From a checkpoint of a small mixture-of-experts model trained on Wikipedia.
Training: 590M tokens, 4500 steps.
Below are experts of layer 8 (counted from 0) of a mixture-of-experts language model. Rows are named router (the router's row for the expert), gate (a neuron's input weights, with its number), up (a neuron's input weights, with its number), down (a neuron's output weights, with its number) and show model dimensions 0-159. Each number is 200 + 30 x the weight over its row's rms, rounded and kept within 0 to 999.
After each expert's rows: "mostly gets" lists some tokens that are sent to it at least half of the time. This comes from a sample of Wikipedia text that the model never trained on.

# expert 4
router,257,158,220,187,162,215,164,194,177,195,174,217,199,264,215,188,231,191,263,174,195,163,210,210,215,182,126,173,212,168,271,203,229,147,165,210,205,201,211,213,201,171,249,198,122,231,176,120,206,188,165,222,147,196,164,203,196,178,219,168,192,208,193,174,212,197,184,200,200,142,188,173,181,187,188,199,188,217,212,252,144,183,217,147,180,200,208,210,187,225,225,258,176,211,167,194,211,205,162,124,157,202,193,234,273,202,215,183,183,219,196,190,234,172,189,224,173,188,218,206,209,147,255,204,244,223,224,228,168,194,174,164,232,231,192,209,206,180,202,251,214,201,185,141,183,236,257,208,198,192,174,204,261,191,215,208,220,249,220,187
gate0,166,158,218,221,129,219,235,196,177,143,173,165,189,234,205,192,209,229,185,177,186,191,206,216,215,184,173,176,215,220,228,212,195,244,191,200,171,143,224,241,208,237,195,235,232,245,250,174,227,236,203,237,186,168,225,215,231,196,220,197,221,249,208,176,219,242,261,162,173,176,216,154,164,247,251,227,201,186,237,219,210,256,191,211,157,219,248,173,167,191,237,252,203,174,189,169,175,229,206,202,251,156,225,233,205,157,234,198,177,203,232,184,175,197,189,192,192,209,177,211,215,245,232,184,237,202,192,187,188,159,228,210,229,219,215,210,194,194,151,193,263,169,154,197,151,215,220,201,145,180,87,207,199,175,182,211,248,204,225,239
up0,188,168,233,189,119,228,218,205,188,180,197,193,218,240,198,149,208,226,164,179,186,186,200,233,186,203,189,211,180,203,221,215,216,220,217,228,186,182,217,238,227,237,209,187,241,248,254,131,243,209,205,224,206,183,186,175,215,147,208,217,228,213,234,183,234,222,260,194,187,194,209,158,207,217,262,207,147,166,210,229,176,252,181,213,152,228,257,165,172,221,228,256,192,208,195,171,169,223,166,214,255,153,242,244,252,146,191,199,160,234,220,218,203,200,210,189,163,189,201,188,243,234,199,211,226,212,148,149,168,181,248,227,242,203,197,197,202,216,130,207,222,197,184,216,170,213,185,209,143,175,120,227,206,184,173,205,211,250,228,216
down0,189,252,146,219,220,214,186,219,186,240,215,209,201,199,243,225,199,160,237,220,214,229,257,207,160,201,196,197,226,271,176,197,160,209,207,150,225,187,201,198,185,192,175,160,145,194,173,213,192,202,186,177,188,222,229,210,187,240,178,198,201,154,140,216,162,231,238,207,123,192,250,166,232,192,210,222,148,176,148,207,181,142,151,198,165,175,207,231,190,207,156,225,231,210,216,254,234,192,140,247,237,202,205,187,185,234,167,190,228,259,170,135,184,218,174,143,214,220,158,220,211,234,192,217,192,225,168,189,204,211,189,210,186,210,151,253,205,237,206,255,214,234,262,174,171,203,201,171,227,198,201,195,203,179,236,205,217,139,231,172
mostly gets: " ri", " ra", " tra", " inter", " cons", " ju"

# expert 21
router,222,194,183,197,197,214,201,158,195,254,190,181,198,213,214,163,199,173,225,208,185,185,198,190,257,175,163,157,210,179,219,243,207,172,204,216,175,188,182,144,132,181,217,210,173,210,261,168,137,181,168,207,172,219,152,190,249,252,229,160,174,152,234,222,180,193,185,216,162,214,161,178,193,218,189,150,211,235,219,202,210,182,198,173,192,209,130,242,190,220,198,253,175,211,181,187,258,205,129,167,177,185,187,203,210,239,207,180,267,252,217,190,205,185,250,258,151,199,220,135,252,159,218,212,209,202,220,212,188,210,145,179,234,202,213,243,249,151,191,204,188,173,169,197,186,257,227,238,187,186,229,226,212,206,206,257,228,228,207,191
gate2,192,186,156,242,169,204,199,215,170,189,185,165,218,200,183,167,176,219,205,182,150,226,209,183,202,223,208,168,215,233,212,189,187,204,192,171,211,234,258,200,212,171,187,174,255,184,161,175,167,223,223,156,230,211,205,251,195,174,193,242,97,215,182,196,255,145,132,214,174,169,202,208,205,171,225,182,132,174,222,160,238,193,222,212,173,207,161,213,225,248,184,191,200,225,207,200,194,177,161,195,197,235,182,195,211,191,160,177,252,199,216,199,186,217,231,170,171,275,175,204,179,231,146,229,187,162,227,269,192,230,249,194,236,214,225,147,231,266,224,232,212,179,168,214,213,185,276,192,197,231,223,194,188,211,147,203,165,155,200,208
up2,150,186,119,256,203,209,172,240,211,186,171,146,192,206,233,207,162,220,200,185,173,218,188,159,233,227,214,165,211,221,193,216,228,187,229,214,206,248,220,190,235,165,182,178,255,155,177,168,157,222,197,184,204,203,214,243,183,197,172,206,119,184,175,188,238,164,168,183,156,182,198,202,186,166,222,189,132,210,206,160,242,145,217,224,178,230,205,215,206,212,179,187,192,211,228,188,207,168,169,158,173,262,173,187,173,165,183,222,221,162,184,171,183,206,238,163,167,229,172,215,212,215,161,173,200,174,255,259,172,214,213,195,201,217,246,186,225,265,223,248,208,185,167,232,200,202,244,188,219,242,212,206,169,228,138,165,153,133,187,197
down2,221,211,130,270,184,223,191,201,221,163,200,212,210,175,274,180,212,198,189,215,191,174,179,183,233,232,196,163,235,216,216,226,149,211,177,193,231,219,290,138,241,192,184,188,239,133,173,194,212,197,202,190,219,191,197,245,181,209,225,233,188,197,173,218,227,225,180,206,198,186,177,208,213,219,238,219,177,176,167,191,227,218,206,184,208,217,173,248,176,179,204,191,195,200,181,210,199,180,203,215,259,205,205,158,194,191,210,203,148,178,154,197,216,236,198,196,182,192,232,245,199,247,198,153,164,215,169,279,240,167,231,198,283,186,241,153,182,186,207,224,201,178,229,179,221,222,188,171,231,224,182,175,255,186,220,192,215,81,168,175
mostly gets: " because", " if", " whether", " how", " where", " When"

# expert 58
router,176,180,186,178,221,177,161,137,195,240,193,220,201,231,227,203,210,148,193,190,189,167,188,248,229,216,158,186,150,215,217,258,168,169,171,197,208,208,213,174,196,162,244,215,181,234,210,188,140,172,144,245,212,218,188,182,206,216,200,148,185,183,233,191,165,212,169,254,176,175,179,149,178,235,213,169,150,213,231,186,160,193,206,194,192,226,191,241,137,230,214,215,176,205,180,194,262,238,148,154,193,187,160,199,203,224,245,138,276,198,207,217,208,188,259,239,171,209,224,170,249,152,265,222,261,187,225,217,207,271,173,176,211,203,197,202,251,191,191,241,187,187,168,205,202,231,213,206,160,223,214,197,184,212,204,187,238,208,223,193
gate0,177,187,208,190,194,204,167,202,178,177,182,194,191,259,201,161,194,219,197,190,219,215,185,160,163,171,173,251,217,170,174,147,181,284,199,175,207,211,198,175,234,214,168,195,215,206,226,258,209,223,235,227,168,239,203,185,200,154,162,200,165,205,230,195,223,233,163,174,188,204,221,233,223,165,242,189,201,254,187,146,186,171,212,195,181,225,200,158,223,181,170,183,235,188,201,179,205,181,188,210,200,111,202,215,229,249,200,254,151,178,252,177,191,156,215,145,240,157,187,170,177,222,197,159,228,194,148,207,230,215,190,188,215,214,165,204,226,135,144,252,216,142,173,243,222,150,195,183,154,209,201,217,175,274,225,198,224,249,186,208
up0,236,237,227,243,197,155,224,172,200,186,207,220,251,182,247,253,186,176,176,189,199,189,202,191,224,245,194,193,194,235,164,233,202,173,185,187,209,135,164,211,180,222,213,184,202,151,193,162,149,178,214,214,170,161,201,293,142,214,262,213,257,160,197,187,203,167,261,184,187,205,197,212,239,197,222,223,148,167,172,208,174,233,179,189,216,187,168,258,226,223,241,229,224,176,203,214,192,220,281,211,210,256,168,209,187,125,180,163,230,189,192,194,216,226,153,204,210,247,151,195,226,208,175,220,183,208,247,182,190,220,172,190,170,187,249,203,225,185,240,221,234,248,234,215,169,246,216,184,199,187,229,235,214,220,168,192,206,160,211,205
down0,197,169,231,145,239,204,190,184,181,246,215,220,158,244,189,263,217,164,160,252,202,188,169,196,155,205,159,192,208,188,197,222,254,208,275,214,212,209,123,252,184,228,169,237,218,197,197,203,203,228,194,252,207,207,218,205,185,171,186,179,217,188,204,197,163,193,210,208,191,215,154,144,162,172,169,248,170,162,223,207,166,206,177,212,193,215,187,179,202,151,229,163,180,264,191,231,236,226,190,143,214,201,181,219,186,226,170,171,205,204,216,163,216,223,250,185,176,215,167,203,133,165,231,178,235,162,177,195,153,164,183,249,137,164,163,207,234,200,183,204,165,146,138,172,162,184,267,224,179,236,199,197,212,207,216,188,211,215,200,191
mostly gets: " gave", " allows", " gives", " allowing", " reached", " causing"

# expert 19
router,219,203,186,187,188,187,167,202,224,201,120,154,237,202,209,199,230,198,228,169,237,201,196,237,249,199,194,195,195,188,226,243,178,180,126,253,207,173,214,181,206,136,243,201,172,214,216,133,168,141,149,219,170,218,173,182,204,244,230,213,173,165,260,190,146,183,176,199,172,177,193,176,219,233,262,180,202,259,208,243,175,215,200,131,145,192,195,255,144,191,239,217,161,157,180,193,187,212,198,205,164,174,208,240,199,212,201,149,183,246,235,204,221,171,219,203,168,208,181,182,203,211,210,208,215,202,245,209,165,225,162,174,238,207,240,208,200,182,194,207,151,134,193,181,170,193,222,205,152,210,248,216,241,223,192,221,242,193,207,216
gate0,237,168,146,198,234,208,189,216,215,202,173,195,220,194,212,155,228,128,229,241,209,273,241,177,224,193,234,221,202,243,252,153,164,139,172,164,210,164,208,168,228,236,164,266,182,196,243,217,203,218,137,245,257,210,215,177,165,193,195,200,163,173,193,192,207,174,189,158,190,217,206,157,249,176,206,218,223,197,181,196,224,186,240,236,169,165,226,213,231,223,193,146,202,176,172,217,218,212,229,223,173,159,198,197,173,229,235,213,187,165,142,223,213,122,200,196,192,153,235,180,154,222,169,206,252,189,233,231,226,210,171,198,146,187,252,163,174,180,161,186,225,205,186,191,212,205,179,194,177,173,226,156,202,147,220,178,198,179,195,182
up0,201,258,238,188,201,203,189,170,184,148,161,182,247,205,156,165,213,150,219,176,221,178,245,237,224,203,205,209,205,187,226,128,181,164,207,168,234,206,211,187,179,220,187,224,180,236,169,180,196,164,184,167,171,214,185,141,220,170,132,208,175,193,229,196,166,191,182,195,179,196,232,173,199,159,210,186,152,177,194,201,195,187,246,141,241,171,154,242,225,159,174,201,212,150,200,240,229,157,200,160,182,233,200,256,187,200,193,130,252,109,233,165,184,175,201,223,186,190,148,171,149,188,153,155,203,201,190,212,173,196,180,120,182,231,195,234,189,205,185,148,153,184,178,198,202,207,224,184,170,200,178,175,215,213,190,207,218,164,183,201
down0,203,90,165,181,195,163,207,267,229,230,188,219,204,151,224,233,186,188,193,199,198,244,167,228,209,154,243,261,221,143,269,169,280,218,222,233,219,195,153,172,225,172,192,165,186,160,183,236,216,228,216,233,201,164,183,141,194,234,190,212,193,185,186,235,192,216,193,215,217,260,197,150,212,178,225,165,229,218,210,210,163,219,143,209,202,189,169,168,248,215,182,205,224,173,233,187,213,207,205,238,177,186,228,247,184,182,235,198,233,141,239,232,231,186,230,212,164,190,206,223,244,203,211,187,237,173,207,223,220,203,211,261,157,214,220,167,152,197,210,236,258,235,192,214,191,234,196,166,183,192,219,202,184,219,208,171,220,212,218,196
mostly gets: " [", " (", "(", "[", " Born", " \""

# expert 66
router,219,192,219,142,214,213,188,183,214,211,131,151,189,194,240,163,224,185,213,185,245,193,271,224,193,182,193,193,167,148,236,210,212,181,212,185,207,171,205,172,193,213,243,284,157,255,195,150,198,171,161,201,203,211,137,192,198,184,215,190,183,193,189,210,224,158,182,175,178,177,171,173,158,242,240,181,199,195,166,245,138,258,280,182,147,238,149,197,187,196,202,262,182,175,176,197,216,234,205,165,202,231,192,170,210,208,210,195,219,202,225,181,209,160,209,208,179,230,244,205,202,207,208,189,203,215,271,241,173,222,124,191,221,190,231,205,204,163,168,236,150,187,195,163,172,178,213,241,183,193,180,219,253,206,209,208,255,204,206,230
gate0,220,268,221,191,220,250,245,193,236,213,189,173,187,177,217,214,204,183,192,234,293,210,183,269,170,193,221,191,150,155,206,206,214,210,210,166,188,246,170,166,171,198,237,231,170,233,106,145,171,186,152,174,192,197,164,145,187,212,196,189,190,196,205,180,225,211,225,214,192,157,250,135,174,178,231,232,227,159,229,157,224,237,210,228,160,213,148,228,166,200,246,209,143,179,162,228,194,225,200,180,218,194,191,186,201,183,184,213,219,196,227,208,236,195,206,193,198,201,201,222,200,199,275,202,200,239,160,210,204,188,168,224,115,182,250,170,196,184,185,222,224,179,173,189,179,215,170,183,171,242,190,194,208,165,216,193,222,206,195,263
up0,193,260,215,182,238,263,244,187,251,182,187,174,180,214,205,202,171,158,199,243,280,223,206,249,193,184,203,191,169,157,191,206,213,219,175,158,202,206,161,183,236,228,219,227,153,274,126,164,152,226,154,167,184,171,167,161,211,159,175,176,165,210,195,166,225,221,248,208,197,185,245,164,163,200,255,218,230,168,242,163,241,205,212,216,204,221,153,217,204,213,245,211,147,194,165,201,213,183,227,169,241,188,184,204,210,203,205,221,199,197,234,206,232,210,247,205,191,203,174,218,220,208,251,194,209,259,192,233,207,186,215,209,142,161,280,171,219,193,176,213,223,175,180,202,188,244,205,180,180,248,178,187,250,160,204,198,218,205,194,224
down0,166,222,163,211,222,150,177,234,169,211,171,220,151,220,206,217,170,183,150,216,166,191,235,224,198,178,223,158,194,256,180,239,240,228,200,190,203,181,208,215,146,186,212,227,148,224,165,185,291,211,208,190,235,159,194,161,205,187,162,193,209,214,169,194,200,224,202,234,219,186,198,198,168,202,189,180,207,169,229,224,200,188,212,154,225,182,199,197,207,146,206,213,235,181,231,237,244,170,190,222,239,131,233,237,206,240,138,193,209,170,141,160,138,181,143,191,160,152,198,213,227,207,202,163,200,214,184,162,184,174,244,266,193,164,165,163,188,220,217,191,165,212,223,217,163,177,189,148,180,252,225,237,210,257,233,185,175,230,229,174
mostly gets: "adi", "phi", "ici", "eni", "imi", "avi"

# expert 9
router,215,179,189,168,226,187,209,202,193,257,104,182,257,198,244,213,244,202,201,175,196,197,235,232,225,215,153,176,172,169,233,207,201,178,203,217,205,191,249,194,183,169,252,213,215,235,202,168,214,195,193,191,143,185,167,187,209,219,257,206,225,206,204,201,181,200,209,221,209,131,204,137,191,253,212,197,151,254,225,208,200,218,205,177,197,244,184,199,142,210,225,200,167,150,182,139,214,222,170,192,145,190,199,185,226,203,225,194,244,288,192,227,239,147,199,196,184,223,214,214,193,177,230,252,201,211,225,232,219,251,145,186,223,227,258,214,191,191,185,219,185,130,207,205,192,221,215,226,198,248,262,231,202,194,218,195,191,230,214,257
gate0,175,169,215,169,242,227,171,199,173,216,191,210,216,192,228,139,209,198,179,196,211,195,160,204,160,193,155,211,172,187,241,194,178,168,235,210,198,186,237,260,172,178,227,207,184,251,188,210,200,212,283,181,206,164,186,188,249,189,199,195,239,292,211,210,186,191,285,199,201,193,185,194,196,181,234,226,177,185,259,118,174,193,142,214,241,217,228,195,150,207,169,213,191,252,154,209,227,272,201,184,183,221,150,222,176,187,157,167,172,179,178,222,203,221,194,258,189,197,189,136,230,192,235,188,176,207,204,230,228,149,173,226,198,174,191,197,219,183,147,219,164,159,228,198,227,208,186,267,215,194,245,168,204,223,204,198,203,171,219,213
up0,186,242,187,212,180,187,223,179,236,176,234,192,141,183,207,279,176,218,192,191,200,191,236,209,218,208,222,186,270,189,121,163,226,223,167,168,186,210,206,124,230,183,181,205,191,150,219,210,185,196,164,228,228,258,229,180,145,204,213,181,170,108,194,210,204,180,129,194,175,201,187,227,201,248,201,158,232,244,163,236,223,184,206,185,154,186,186,196,274,163,220,190,223,171,259,208,213,170,209,224,206,232,220,213,230,198,228,222,241,191,224,201,180,185,184,182,248,208,209,238,152,204,147,221,227,213,193,150,160,200,225,209,198,191,186,187,200,195,217,159,263,224,187,216,189,225,239,144,172,197,215,233,193,174,189,172,163,191,204,167
down0,194,225,222,207,176,204,203,226,150,223,258,230,186,237,182,180,193,202,183,180,211,139,198,190,236,226,157,229,159,213,191,218,224,151,206,156,172,234,256,234,194,200,203,132,239,243,179,188,199,218,215,188,183,192,149,248,173,232,180,207,201,258,207,212,180,153,206,230,199,194,189,181,177,166,233,211,218,172,202,172,253,222,232,221,185,190,231,187,138,204,146,146,195,220,189,192,211,198,220,238,251,223,196,194,204,180,146,176,191,226,230,208,270,207,203,204,209,178,209,218,199,161,160,198,140,191,120,223,263,170,185,224,194,184,184,215,212,195,237,181,161,184,194,216,219,212,221,225,249,255,204,174,257,171,265,234,234,198,224,260
mostly gets: " =", "=", "Biography", "History", "Background", "Results"

# expert 15
router,232,129,222,206,190,190,197,168,189,224,179,211,222,259,210,213,228,136,261,201,241,128,188,179,196,254,181,165,204,180,223,257,181,210,195,212,195,144,224,186,222,157,283,209,150,233,210,185,201,127,174,208,191,213,173,196,224,234,243,189,188,212,191,221,165,212,137,231,181,177,217,191,213,229,243,188,124,179,217,220,201,217,227,188,160,195,192,207,184,236,260,194,155,190,179,154,201,229,164,224,210,167,198,197,264,215,209,161,222,236,215,170,253,159,211,236,203,216,199,208,179,188,183,260,197,208,213,201,155,209,195,194,223,215,233,214,198,211,156,213,174,181,181,186,170,220,224,242,226,207,228,202,207,224,176,191,201,280,235,191
gate1,197,179,143,253,257,215,244,181,225,193,211,194,227,208,213,215,193,192,245,200,161,227,197,177,154,205,185,190,198,129,168,166,213,196,256,247,247,213,187,248,201,206,176,202,161,190,185,206,150,184,140,252,190,199,238,204,167,232,153,228,206,187,192,226,209,169,203,213,216,225,243,202,240,220,235,195,228,158,243,193,220,204,227,204,232,178,236,182,242,248,237,204,221,143,202,170,219,242,180,194,217,186,234,145,220,193,201,198,156,208,158,209,225,215,239,239,251,214,223,207,236,193,239,216,238,207,187,219,160,197,237,175,171,193,159,184,170,245,184,276,219,156,249,177,169,155,184,182,131,160,217,217,184,238,161,194,183,224,186,216
up1,181,245,184,181,214,216,164,187,213,207,183,203,210,246,236,162,177,183,201,195,196,185,200,185,212,216,237,167,190,146,184,171,209,236,246,239,236,165,210,221,196,208,223,231,162,205,158,211,184,133,134,250,202,242,251,237,192,246,193,239,215,199,188,144,175,174,187,184,236,242,211,191,230,196,226,193,218,178,197,188,224,181,155,203,190,128,186,183,197,250,249,202,193,184,176,192,231,214,215,178,227,159,248,175,184,217,176,218,140,178,171,199,229,252,226,214,271,242,221,195,197,185,206,213,226,262,159,217,237,200,191,198,167,244,158,209,149,261,174,265,224,176,242,180,196,229,176,187,184,200,205,202,217,246,170,164,192,279,201,187
down1,252,277,224,158,172,240,203,232,226,206,251,218,217,247,178,211,138,178,117,237,168,224,182,193,156,204,243,197,179,196,242,173,195,262,201,246,166,254,236,191,205,158,173,243,258,228,226,139,180,209,207,212,167,213,236,177,174,236,183,211,251,192,148,246,195,172,168,197,215,199,171,196,173,129,215,180,197,207,190,206,216,222,206,186,226,168,177,184,163,263,178,203,197,156,213,174,205,185,223,206,216,153,242,212,227,185,204,207,186,195,230,248,195,215,220,224,203,224,245,201,170,222,216,237,131,207,235,199,178,195,195,195,185,211,194,202,181,220,238,245,178,188,237,222,188,137,229,157,203,218,199,190,186,230,224,179,212,171,208,163
mostly gets: " conce", " st", " prom", " h", " w", " str"

# expert 2
router,259,140,214,206,169,196,216,211,184,238,220,223,187,217,206,181,212,175,223,199,251,168,244,249,196,214,164,148,207,215,185,242,200,158,184,181,209,132,213,215,168,142,218,199,184,240,182,124,164,213,149,191,192,219,188,202,226,245,245,163,217,137,215,212,205,192,179,185,200,190,199,213,165,198,272,220,145,204,181,193,166,204,221,162,168,223,173,233,216,238,249,223,209,191,190,162,200,262,192,173,175,179,167,233,243,225,241,205,212,223,192,245,194,176,253,251,175,217,205,187,193,178,205,246,207,215,199,197,164,195,171,200,236,206,256,252,222,207,191,208,157,175,151,167,125,219,243,219,174,206,200,220,238,264,223,212,193,193,210,214
gate1,183,191,235,184,170,209,172,224,233,223,183,194,246,125,229,212,187,192,147,251,179,203,180,174,212,181,130,159,186,219,204,186,194,174,191,191,177,188,196,225,191,252,215,187,228,209,159,262,260,172,200,218,186,208,179,203,247,155,169,166,202,190,210,160,222,185,163,148,223,217,177,218,220,242,213,231,205,218,205,229,209,173,195,178,198,193,132,218,205,209,205,183,182,156,210,177,176,213,156,179,215,200,197,182,282,215,202,185,218,215,208,175,254,263,165,220,187,206,230,234,229,213,201,218,209,198,128,216,243,197,227,222,263,171,135,199,161,185,191,205,215,284,232,170,161,171,148,246,151,226,242,212,185,199,163,180,179,212,181,208
up1,168,228,161,178,171,205,127,203,161,204,178,217,184,220,111,215,208,163,180,191,177,205,184,239,246,204,178,223,154,197,214,158,191,162,197,198,255,157,189,176,228,208,174,176,219,170,207,238,193,194,209,233,236,180,225,179,128,223,203,191,207,201,200,222,168,203,272,208,194,184,232,232,202,265,219,233,177,199,246,230,228,186,198,178,154,175,180,239,210,184,168,194,227,221,162,185,236,150,189,211,164,186,155,209,219,175,231,232,168,222,227,200,154,248,199,214,155,179,190,206,160,197,203,207,151,178,189,261,187,245,235,196,204,182,249,236,213,185,239,163,195,204,195,220,259,147,213,233,141,230,251,178,231,206,167,195,217,165,150,182
down1,226,128,157,159,154,232,183,150,196,192,166,230,214,176,210,168,170,219,199,172,149,231,229,211,206,160,185,154,199,233,210,192,161,247,217,185,211,208,244,230,229,172,139,175,280,192,163,226,197,167,170,202,210,196,202,216,227,150,188,249,185,181,211,205,178,216,178,163,233,252,208,203,172,164,159,208,195,159,127,234,234,244,200,246,206,232,196,181,215,206,200,156,166,181,219,205,232,162,228,191,210,200,190,175,270,161,225,232,217,190,236,230,201,157,191,200,246,165,197,204,215,212,214,182,162,250,161,186,175,275,245,216,223,216,184,213,214,182,179,190,200,222,229,167,194,175,237,234,156,200,187,209,245,229,253,163,185,219,189,200
mostly gets: " she", " he", " who", " they", " we", "He"

# expert 32
router,212,177,186,177,174,189,210,204,167,188,208,185,216,236,283,174,229,188,216,202,190,180,207,247,220,191,160,121,192,210,211,199,181,128,200,187,244,197,184,210,154,183,223,248,184,276,205,145,217,200,158,232,222,198,129,185,228,201,207,209,215,193,228,161,193,181,187,211,199,189,145,200,206,234,209,179,192,256,204,240,177,266,208,179,190,205,149,195,204,192,221,212,205,204,169,217,212,260,175,145,172,187,203,214,258,186,234,186,218,251,213,254,234,167,228,208,175,250,251,217,240,187,194,177,208,238,237,286,176,248,178,166,209,238,197,212,197,156,184,235,202,192,154,183,159,240,235,215,162,203,209,206,227,180,244,200,207,209,215,210
gate1,170,214,180,224,155,236,221,191,179,209,201,202,188,159,313,157,206,157,209,176,213,172,207,221,193,179,175,204,171,208,179,176,212,182,218,180,174,248,196,245,181,160,199,181,125,201,166,167,156,161,188,166,212,191,148,216,170,136,225,160,211,193,219,202,171,194,201,207,215,168,195,209,239,175,169,189,193,202,191,152,138,199,191,162,204,181,183,177,187,210,168,250,177,174,211,269,200,193,246,214,158,236,191,220,171,166,243,207,221,231,207,225,203,220,244,147,160,189,226,197,210,193,208,230,187,188,195,172,191,188,227,125,131,211,235,203,201,188,143,201,219,161,197,182,250,222,200,174,190,177,247,217,171,244,168,180,226,220,271,177
up1,119,177,186,172,136,231,229,238,203,194,217,183,190,227,230,171,206,187,252,219,236,178,140,192,233,233,173,178,181,237,183,215,201,157,151,252,159,193,175,196,195,229,256,191,233,161,191,225,190,219,168,230,196,193,256,201,202,251,238,232,206,205,196,205,216,224,184,240,198,238,192,191,226,177,159,207,205,209,227,217,205,221,233,228,232,210,202,191,176,186,172,205,149,246,181,226,207,178,253,187,204,160,245,269,271,173,264,219,249,177,201,176,204,233,171,224,223,164,231,201,194,181,234,187,231,229,197,252,205,203,179,180,287,220,189,178,158,155,239,208,232,233,204,188,147,192,203,209,218,186,204,225,161,182,175,220,165,190,217,237
down1,226,141,216,238,168,178,249,176,229,128,185,204,193,225,180,181,176,225,228,235,154,119,228,179,170,231,184,200,189,168,184,294,203,207,163,193,248,202,214,196,171,154,183,169,176,196,161,222,149,162,152,203,180,195,222,220,201,221,218,215,209,190,161,214,186,185,125,205,253,167,223,185,216,176,251,222,174,179,146,207,196,159,211,235,221,207,180,171,178,212,191,200,195,194,221,147,220,146,202,185,212,191,133,225,189,198,213,184,220,184,212,206,257,208,228,224,186,234,246,212,200,162,241,213,258,194,191,151,213,191,230,165,197,222,200,174,238,226,211,210,184,155,206,170,157,228,180,167,190,274,183,213,218,177,165,227,191,215,163,191
mostly gets: "ako", "ela", "ör", " Lem", "edo", "amm"

# expert 64
router,205,189,172,204,190,177,153,142,205,230,188,211,192,208,215,198,206,162,222,189,191,170,197,271,242,186,186,174,136,212,202,233,159,153,205,220,225,204,226,156,206,183,202,208,199,250,196,179,152,164,134,259,197,213,164,203,236,234,222,168,188,163,263,140,194,210,183,243,163,182,192,179,186,190,205,152,131,212,201,193,179,218,199,169,193,228,177,256,183,236,230,204,220,200,154,186,207,201,154,164,185,201,126,186,229,238,242,132,265,224,254,208,201,171,216,229,195,220,202,161,211,166,233,195,266,176,202,198,181,228,162,200,203,223,196,197,248,157,173,260,184,198,187,178,195,194,232,249,190,226,183,242,222,188,231,175,215,209,206,194
gate0,211,207,185,209,172,161,215,191,200,207,190,159,177,189,257,234,195,214,189,198,202,215,218,278,197,187,174,168,202,207,185,165,186,160,211,170,218,176,209,207,250,220,197,129,222,218,162,258,196,162,177,235,197,251,219,227,220,154,188,170,155,202,217,181,206,159,242,193,231,255,242,215,210,147,124,165,176,174,217,215,133,210,186,211,182,190,257,230,242,203,238,157,241,222,222,189,184,223,177,218,202,169,184,137,224,156,201,220,221,193,230,187,279,193,188,259,178,222,209,194,257,184,176,166,246,222,178,203,148,205,194,177,239,190,251,176,231,204,149,179,189,210,207,206,157,231,242,217,170,231,217,192,181,200,250,202,179,172,213,187
up0,250,173,191,200,209,174,178,185,242,245,215,206,216,182,210,227,213,208,214,212,173,205,218,259,178,164,165,194,213,225,216,186,202,177,196,222,211,184,204,199,225,214,178,137,216,227,148,244,146,200,206,177,190,251,202,190,211,184,203,182,150,171,212,210,242,185,210,217,201,242,258,169,209,182,173,207,208,207,240,252,97,192,193,231,186,217,224,240,233,187,237,192,226,214,235,153,179,184,181,249,207,133,154,176,227,158,159,211,253,226,192,201,271,237,160,239,148,181,241,212,244,197,199,174,190,225,157,175,152,195,228,181,211,176,205,149,222,206,173,163,204,208,237,256,165,216,239,207,187,197,234,198,181,202,276,190,156,179,214,208
down0,240,210,202,171,133,172,241,232,146,215,208,157,197,190,217,211,187,232,198,217,156,240,187,211,179,169,216,170,223,212,177,204,217,220,184,232,167,243,181,164,157,182,236,146,190,279,156,250,212,207,136,192,216,179,161,175,224,199,175,208,189,226,241,221,222,241,187,219,169,216,205,184,247,155,196,189,226,226,221,215,223,183,139,205,178,173,212,186,215,232,219,170,212,223,209,217,216,226,231,214,183,172,186,206,189,159,206,233,216,114,195,197,209,255,144,264,255,255,233,174,164,230,203,194,178,231,222,184,155,229,186,230,202,195,198,180,200,150,175,216,225,144,194,233,218,172,199,173,236,203,221,178,170,158,142,219,227,242,187,228
mostly gets: " moved", " worked", " returned", " served", " started", " went"